From a checkpoint of a small mixture-of-experts model trained on Wikipedia: 9 layers.
Below are experts of layer 6 (counted from 0) of a mixture-of-experts language model. Rows are named down (a neuron's output weights, with its number) and show model dimensions 0-255. Each number is 200 + 20 x the weight over its row's rms, rounded and kept within 0 to 999.
Before each expert's rows: a language model's description of what the expert responds to; "raises" lists some tokens whose logits its average output raises strongly, later layers aside. This comes from a sample of Wikipedia text that the model never trained on.

# expert 8
Foreign name pieces, pipes
raises: " ", ".", " R", " S", " B", ","
down0,195,194,185,190,192,249,239,174,213,188,160,195,190,203,204,231,197,215,207,195,212,222,225,233,194,217,174,205,215,203,184,230,210,201,217,221,192,193,194,209,206,193,179,195,194,178,195,179,179,209,188,241,192,197,223,183,198,182,167,184,187,196,190,205,193,209,247,176,176,181,186,219,184,215,182,172,182,183,195,209,191,213,217,189,178,191,169,216,226,232,210,207,204,160,227,180,158,179,207,188,185,184,190,220,159,207,208,175,202,176,209,189,224,207,183,173,209,217,207,179,153,186,212,195,212,201,207,217,214,170,175,191,188,215,193,187,209,177,225,207,226,202,190,209,156,185,213,173,188,187,194,180,204,219,239,205,205,180,192,213,170,218,187,124,204,205,236,220,212,231,183,186,191,164,185,218,242,190,215,202,209,203,151,223,201,192,230,185,186,201,185,214,153,204,197,198,229,181,196,237,195,177,220,190,199,218,199,199,194,193,173,214,183,213,225,185,152,205,184,191,185,174,197,214,214,191,167,175,175,216,198,184,188,167,190,210,207,219,184,203,204,213,180,242,216,157,199,193,216,182,174,234,184,207,202,217

# expert 1
Sports team name pieces
raises: ",", " ", ".", " and", " s", " in"
down0,235,201,211,201,239,210,213,212,161,173,240,217,210,203,184,181,221,203,160,211,204,209,183,207,195,205,171,229,180,184,206,253,219,209,188,234,215,224,194,252,187,176,202,182,204,239,220,154,220,214,189,214,174,176,196,200,199,153,167,194,192,237,189,161,217,194,231,214,201,257,197,218,198,191,223,227,214,164,197,190,233,211,191,222,205,218,196,220,200,183,218,203,208,218,210,194,199,174,212,170,196,195,203,206,197,194,235,184,214,181,217,194,191,208,199,209,184,247,194,215,186,199,193,204,200,227,196,197,210,185,215,184,152,199,199,216,184,191,220,159,207,214,207,172,177,157,206,190,223,161,249,235,194,185,200,203,211,186,188,194,192,206,196,196,214,190,241,209,200,182,209,177,186,195,181,220,210,243,216,203,187,204,180,210,176,171,181,196,216,214,197,164,167,190,200,197,197,229,187,199,203,218,192,193,215,202,193,228,223,187,229,209,229,214,233,201,221,234,200,233,193,201,189,217,193,218,177,190,192,203,207,214,211,178,190,157,182,200,213,192,241,174,204,186,201,184,167,213,204,223,197,214,224,189,209,223

# expert 10
Digits in dates
raises: ",", " and", ".", "0", "-", " ("
down0,246,183,240,158,207,201,194,200,210,169,201,170,199,208,231,178,217,173,181,222,218,214,203,192,196,207,184,168,186,151,194,218,180,192,176,211,218,197,177,197,182,208,216,215,202,219,185,154,227,211,184,203,198,199,221,185,164,191,214,232,178,182,191,221,217,229,204,190,182,177,192,169,206,204,202,222,186,191,189,207,192,195,231,217,198,206,211,195,195,191,182,170,253,178,188,178,188,187,221,168,224,175,172,197,166,199,163,213,195,174,220,187,206,204,217,191,182,195,200,175,220,205,193,196,184,168,212,188,188,211,198,211,192,228,220,207,200,190,192,195,193,192,231,199,211,198,179,194,215,183,245,196,168,233,184,215,157,188,198,153,185,191,214,206,229,217,178,163,199,204,211,201,195,201,193,248,177,230,182,208,173,171,207,203,176,192,192,179,229,193,152,171,243,200,197,179,186,198,195,203,236,194,171,174,219,206,207,206,228,211,239,216,204,215,233,153,209,184,186,193,186,192,206,188,207,175,168,189,171,202,184,204,184,175,216,200,176,192,166,229,187,211,219,208,219,219,220,210,228,236,181,181,212,224,214,198